config.yaml
d_model: 256
init_std_router: 0.00794
batch_tokens: 65536
train_tokens: 420500000
Below are experts of layer 12 (counted from 0) of a mixture-of-experts language model. Rows are named router (the router's row for the expert), up (a neuron's input weights, with its number), down (a neuron's output weights, with its number) and show model dimensions 0-255. Each number is 50 + 15 x the weight over its row's rms, rounded and kept within 0 to 99.
Before each expert's rows: a language model's description of what the expert responds to. This comes from a sample of Wikipedia text that the model never trained on.

# expert 21
It responds to: Auxiliary and copular verbs. Forms of be and have and modals after a subject, such as was, is, been, being, would, could, has.
router:57 24 48 80 34 54 50 48 35 34 62 41 50 40 67 34 70 58 54 25 61 57 58 63 06 62 47 54 52 46 74 53 40 35 55 52 70 19 38 46 27 56 54 58 75 83 57 57 47 64 26 66 56 20 47 21 60 42 40 47 54 41 69 69 40 43 79 47 55 34 41 44 54 57 49 47 24 43 17 24 53 54 50 30 43 53 45 46 38 68 52 47 68 36 46 37 67 41 50 59 55 34 45 30 34 58 44 29 60 49 45 59 51 28 54 57 68 75 42 21 39 42 62 53 35 84 50 64 43 25 52 52 27 44 66 30 51 54 41 44 57 59 05 62 32 42 68 53 39 55 51 48 48 60 56 62 42 38 42 55 47 74 30 61 64 52 46 53 67 54 48 35 41 10 18 44 58 54 44 45 45 47 46 60 70 33 37 66 52 39 67 65 26 48 49 38 43 66 63 66 55 30 59 48 68 23 78 57 51 56 46 47 36 53 90 49 51 32 62 72 79 43 61 42 52 43 34 44 46 32 65 30 51 65 48 87 72 54 41 63 70 75 99 49 51 76 49 62 63 60 52 48 55 50 62 36
up0:75 43 56 63 51 38 84 30 59 43 46 40 67 63 54 68 44 38 94 34 67 52 45 87 41 63 48 66 54 65 66 73 57 55 60 64 36 36 41 61 45 24 49 39 39 54 61 52 68 63 29 37 45 34 43 52 71 79 38 29 69 40 48 85 41 33 48 59 03 80 91 31 41 50 57 53 37 60 50 61 44 61 53 22 60 43 69 59 73 33 70 67 44 56 64 56 49 57 54 57 32 28 63 63 51 57 41 18 38 54 56 68 62 42 34 61 50 48 41 59 38 65 73 44 73 60 74 27 45 48 56 81 48 57 47 40 52 46 63 50 45 54 44 55 35 47 55 52 62 61 53 74 22 46 75 23 38 54 55 55 57 29 38 46 62 66 50 62 46 45 88 43 78 38 55 56 57 75 40 61 43 24 46 51 65 72 53 51 69 39 82 53 59 56 39 34 56 33 30 63 55 28 36 42 40 57 53 67 37 47 67 26 51 70 58 54 68 57 23 38 66 50 52 92 10 42 57 42 49 65 45 54 56 69 60 59 37 41 71 69 61 51 56 52 41 43 50 40 43 43 57 27 54 46 23 57
down0:40 42 71 50 78 52 42 48 45 56 77 51 44 67 51 33 72 21 44 26 42 55 49 27 78 59 68 27 39 44 62 59 42 32 46 40 66 46 52 56 65 66 58 47 47 69 71 33 43 49 38 53 83 45 13 39 39 37 64 70 37 67 57 23 57 37 56 54 39 37 53 55 49 49 44 55 32 29 38 65 48 46 64 60 71 38 43 76 54 44 66 64 72 36 43 35 70 54 60 28 66 53 41 28 33 59 66 45 62 69 52 83 79 18 52 64 48 45 43 77 72 30 40 49 34 45 66 28 45 37 65 28 65 37 37 44 61 79 38 48 66 57 72 47 49 46 47 87 35 61 67 64 65 44 32 43 58 49 34 50 32 60 53 21 56 53 51 57 61 32 53 33 43 55 44 34 57 57 04 50 36 70 35 58 48 62 31 32 48 53 67 59 44 17 51 40 57 53 56 82 51 33 21 60 65 50 70 40 70 62 60 55 63 46 76 47 27 57 45 60 46 42 81 75 73 28 14 71 89 52 61 30 37 33 41 61 65 44 40 45 51 53 65 49 47 55 66 40 45 61 49 36 63 42 46 32

# expert 20
It responds to: Table cell separators. Pipe separators between cells in sports, election and results tables, plus semicolons and country codes like ARG, ESP in lists.
router:44 51 60 41 74 38 37 68 66 54 50 43 17 44 79 59 20 68 68 69 50 61 45 73 68 50 40 27 66 54 52 37 36 53 49 39 41 31 36 58 35 62 32 67 68 43 59 62 26 58 63 69 75 59 65 56 61 53 38 34 23 34 45 29 47 35 39 39 60 43 61 29 57 76 40 49 45 42 73 41 46 54 55 40 60 61 69 57 66 41 34 41 51 75 65 65 71 63 45 63 48 53 28 24 40 72 38 60 54 34 51 60 36 53 29 72 30 47 43 42 64 48 48 50 29 51 61 80 44 58 40 20 65 33 39 38 41 49 56 38 86 29 68 36 52 59 80 49 35 28 81 68 49 49 59 46 33 57 29 54 46 65 39 77 40 54 41 56 68 50 48 55 14 46 43 74 23 52 42 53 46 55 26 91 21 33 69 53 38 52 47 52 32 51 46 65 30 80 56 60 65 42 31 38 39 38 59 32 50 51 68 36 54 34 52 55 72 22 97 46 58 46 43 51 31 44 64 47 64 40 62 61 82 44 69 53 47 37 71 42 41 48 64 64 37 56 49 39 42 61 53 67 49 22 17 33
up1:39 61 67 52 36 60 34 45 70 25 37 26 91 54 65 34 66 58 85 49 55 45 36 18 39 45 65 19 68 66 24 33 27 18 59 44 30 48 62 60 51 32 55 59 85 62 53 42 45 59 43 44 35 44 46 53 85 69 34 64 64 46 60 48 32 60 37 33 71 61 37 67 49 52 55 47 50 59 65 27 39 43 57 55 37 56 32 55 65 35 64 37 59 48 76 45 51 47 26 75 47 61 60 47 54 97 52 42 51 53 51 50 64 75 47 21 61 45 51 95 35 43 47 34 54 48 45 48 29 47 48 28 37 25 67 43 80 43 42 63 57 54 28 72 50 41 58 42 40 58 53 29 46 46 51 68 62 48 63 35 42 68 46 21 47 71 48 29 67 43 33 79 66 60 51 61 67 32 42 42 43 48 45 54 71 45 56 50 56 70 43 62 55 54 28 33 39 59 61 46 62 40 20 63 45 50 46 59 46 60 71 54 32 37 38 52 74 47 57 62 57 60 40 34 09 54 39 44 47 32 30 56 65 45 75 70 68 38 39 30 38 43 73 35 73 54 75 55 57 11 44 50 36 53 30 50
down1:54 53 83 26 56 68 48 46 62 68 53 60 58 44 41 43 34 55 57 30 36 65 59 60 50 26 64 28 49 92 60 43 57 39 62 55 57 50 50 53 56 26 30 47 64 55 28 61 68 63 61 43 66 58 50 55 27 47 68 45 74 63 88 68 42 60 58 42 37 41 41 62 36 36 40 50 59 36 81 42 49 41 52 41 43 00 34 57 63 24 36 47 49 40 68 28 45 74 44 47 57 35 56 57 34 50 59 42 48 30 67 38 60 62 33 47 45 39 74 37 48 60 65 50 76 23 30 46 69 45 35 30 20 25 73 44 67 45 44 42 44 33 46 71 67 46 64 90 56 20 65 43 59 19 72 35 64 41 41 60 80 54 69 73 15 62 48 41 69 60 47 62 26 53 54 41 58 53 73 51 52 38 61 22 54 62 53 60 74 45 49 74 54 50 44 44 31 39 54 42 48 71 54 69 61 37 31 55 40 67 52 55 56 41 13 39 20 23 58 66 55 50 61 41 51 41 38 32 55 47 48 27 46 47 49 65 79 81 73 56 40 59 26 48 59 52 41 48 46 38 56 19 50 41 44 61

# expert 7
It responds to: Titles and award entries. Words inside song, album, film and award titles, often in quotes or discography and awards tables, such as Got, Boys, Best, Nominated, You.
router:40 49 51 47 48 42 42 55 32 68 47 53 50 30 56 44 50 81 56 43 67 35 17 65 49 57 52 67 69 44 54 37 42 40 67 67 66 21 68 62 55 50 43 57 52 72 33 73 15 47 44 29 37 44 52 41 53 51 47 39 37 38 55 57 80 68 63 66 37 31 47 67 48 42 78 55 39 42 49 33 67 61 35 52 35 36 60 55 25 36 41 45 64 50 47 75 50 48 47 64 12 38 31 46 67 63 18 43 54 34 52 27 20 52 65 64 21 45 54 18 78 48 60 51 58 55 73 55 56 55 65 18 52 53 68 61 62 61 32 83 54 18 48 27 49 58 66 33 60 60 48 64 34 69 73 49 57 47 44 56 53 39 48 69 65 69 58 59 49 49 47 48 45 51 44 33 29 37 68 51 47 26 56 47 45 49 69 56 62 43 43 48 41 06 63 64 38 60 58 64 64 31 71 42 41 47 64 18 28 33 46 55 15 53 68 54 69 58 55 65 53 65 99 68 46 64 42 37 61 46 56 66 38 70 58 60 88 55 68 30 32 27 55 72 31 59 35 19 34 35 60 47 43 52 53 62
up0:44 61 59 42 74 36 59 26 54 25 47 66 52 51 71 69 81 48 42 37 46 44 15 15 30 36 60 41 35 63 80 35 46 51 43 45 31 59 58 56 39 52 42 31 16 36 40 46 64 53 57 18 58 67 55 42 49 75 66 73 37 50 33 47 68 53 63 60 65 39 43 58 82 20 58 34 41 36 51 32 55 52 35 56 44 30 55 56 24 58 63 50 42 58 40 64 64 40 46 38 44 63 76 61 58 53 37 45 61 39 52 66 42 85 47 45 64 53 58 45 32 59 42 57 70 72 58 66 54 44 68 29 71 50 61 46 62 39 75 73 31 45 56 28 43 98 28 37 63 69 40 41 54 25 85 55 45 51 47 55 37 38 64 39 56 58 42 33 61 50 20 30 21 40 57 54 55 57 36 44 59 47 50 47 43 46 35 43 56 24 79 40 65 51 44 60 38 46 90 45 59 45 72 58 62 47 40 61 47 43 37 34 57 76 43 12 68 51 26 40 88 31 54 24 40 44 37 55 60 36 48 49 50 34 39 52 70 52 70 50 41 40 76 45 64 82 58 36 28 55 35 49 30 42 60 66
down0:75 75 64 78 54 47 69 25 46 53 58 43 64 60 36 57 41 49 45 50 32 47 68 62 32 29 54 46 31 42 62 48 72 62 49 13 56 44 50 66 62 43 57 32 37 56 50 42 56 52 25 49 25 72 40 57 29 63 43 24 48 44 37 66 64 52 45 29 68 45 69 70 30 18 41 64 42 39 46 59 53 66 51 37 92 47 59 60 47 68 56 52 39 52 76 43 56 69 41 82 53 46 43 60 38 46 56 60 38 99 69 63 46 57 26 48 39 61 78 27 47 23 46 34 71 43 53 41 41 35 29 68 46 65 43 56 60 49 68 23 60 35 49 29 34 25 61 64 37 30 72 45 59 59 55 59 32 60 70 44 54 54 56 69 55 48 66 57 20 62 39 42 45 69 26 42 69 49 41 41 27 28 37 42 66 61 43 33 66 44 72 39 59 30 48 57 50 45 72 40 55 37 28 63 66 46 53 59 34 52 36 61 59 56 60 41 30 25 57 31 18 47 48 63 32 60 67 53 45 36 58 47 10 79 23 54 28 60 72 49 46 69 75 15 56 40 50 43 50 46 59 56 44 60 37 81

# expert 4
It responds to: Verbs and their particles. Past participles, action verbs and the particles or infinitive to after them in narrative prose, such as used, made, sets out, designed to.
router:48 50 51 64 57 17 40 61 43 54 57 45 56 62 58 53 59 56 46 57 63 54 38 54 00 50 45 72 57 58 36 53 44 38 52 45 46 57 41 42 50 69 58 51 58 77 52 84 38 61 51 60 35 19 39 41 52 36 47 51 52 00 54 39 50 39 46 55 46 33 53 47 78 71 42 42 41 60 35 55 50 46 47 37 40 11 49 66 63 65 39 40 56 46 49 73 64 55 32 55 48 43 35 75 33 61 46 40 83 40 39 56 42 18 68 44 23 60 52 46 40 45 76 53 52 60 48 46 65 41 47 48 37 28 60 28 54 55 47 56 44 20 37 45 37 57 52 54 47 65 58 52 41 51 40 66 53 30 52 59 41 57 06 50 53 61 63 65 61 92 31 59 46 65 27 59 36 53 65 52 47 44 65 63 59 48 39 80 42 13 59 72 57 36 38 44 61 59 46 42 70 49 32 35 62 68 74 74 49 51 61 37 20 18 78 20 63 47 54 74 82 43 73 59 43 51 46 66 53 51 69 50 46 39 47 47 77 25 39 59 52 83 75 58 43 71 48 23 65 40 48 52 69 42 33 30
up1:60 52 45 46 50 42 69 47 24 38 57 42 57 49 67 62 42 41 74 41 71 49 47 63 71 41 37 38 61 64 50 51 52 46 68 61 37 51 40 35 11 37 63 92 44 55 86 71 44 47 44 46 66 57 50 42 40 22 65 43 55 44 63 47 72 96 76 34 16 59 56 67 56 33 52 73 76 51 37 40 43 54 24 54 36 36 45 52 56 51 40 30 25 50 32 60 35 68 70 36 79 31 52 33 35 39 64 40 51 35 26 55 30 29 40 25 75 48 42 56 46 33 72 31 51 27 37 38 92 46 26 46 38 45 45 55 48 25 50 57 36 55 38 54 57 35 42 34 68 42 53 63 43 23 56 45 82 31 52 45 32 50 53 36 51 69 49 41 56 40 49 47 30 46 43 52 42 17 10 32 56 37 36 57 61 71 42 73 49 51 33 58 66 58 44 48 71 43 12 63 70 58 54 57 49 48 45 44 61 47 61 83 54 55 26 42 62 46 57 30 60 56 60 40 26 38 55 73 46 22 48 63 63 50 60 37 87 40 42 34 42 40 39 49 31 68 73 63 50 35 37 58 40 38 43 59
down1:48 57 57 42 54 44 54 49 73 46 64 93 50 60 84 50 44 55 67 54 43 67 56 40 42 28 56 59 43 31 54 46 57 60 69 43 13 58 49 55 56 45 59 50 28 42 89 61 41 64 52 91 49 59 14 46 71 36 43 68 54 68 24 52 52 46 74 73 65 13 47 57 52 53 65 65 47 38 41 57 45 53 34 48 50 61 41 64 74 47 50 30 62 50 15 51 51 53 48 43 62 34 32 44 52 66 69 66 53 72 52 52 92 28 65 45 53 77 58 40 46 42 52 45 54 65 49 59 55 46 28 40 93 70 42 61 62 37 49 52 41 59 46 57 66 49 70 72 41 47 69 58 36 40 48 33 42 45 37 35 32 44 22 63 66 40 68 41 58 55 44 58 41 47 84 60 50 44 36 82 71 38 57 32 83 72 44 44 61 55 73 35 64 68 57 41 62 36 37 65 16 37 59 30 49 50 50 71 57 75 63 58 53 47 59 55 38 43 77 58 52 29 55 48 60 33 51 42 29 56 62 35 17 27 39 32 44 73 83 37 77 61 51 37 57 27 55 50 29 50 43 40 46 54 29 25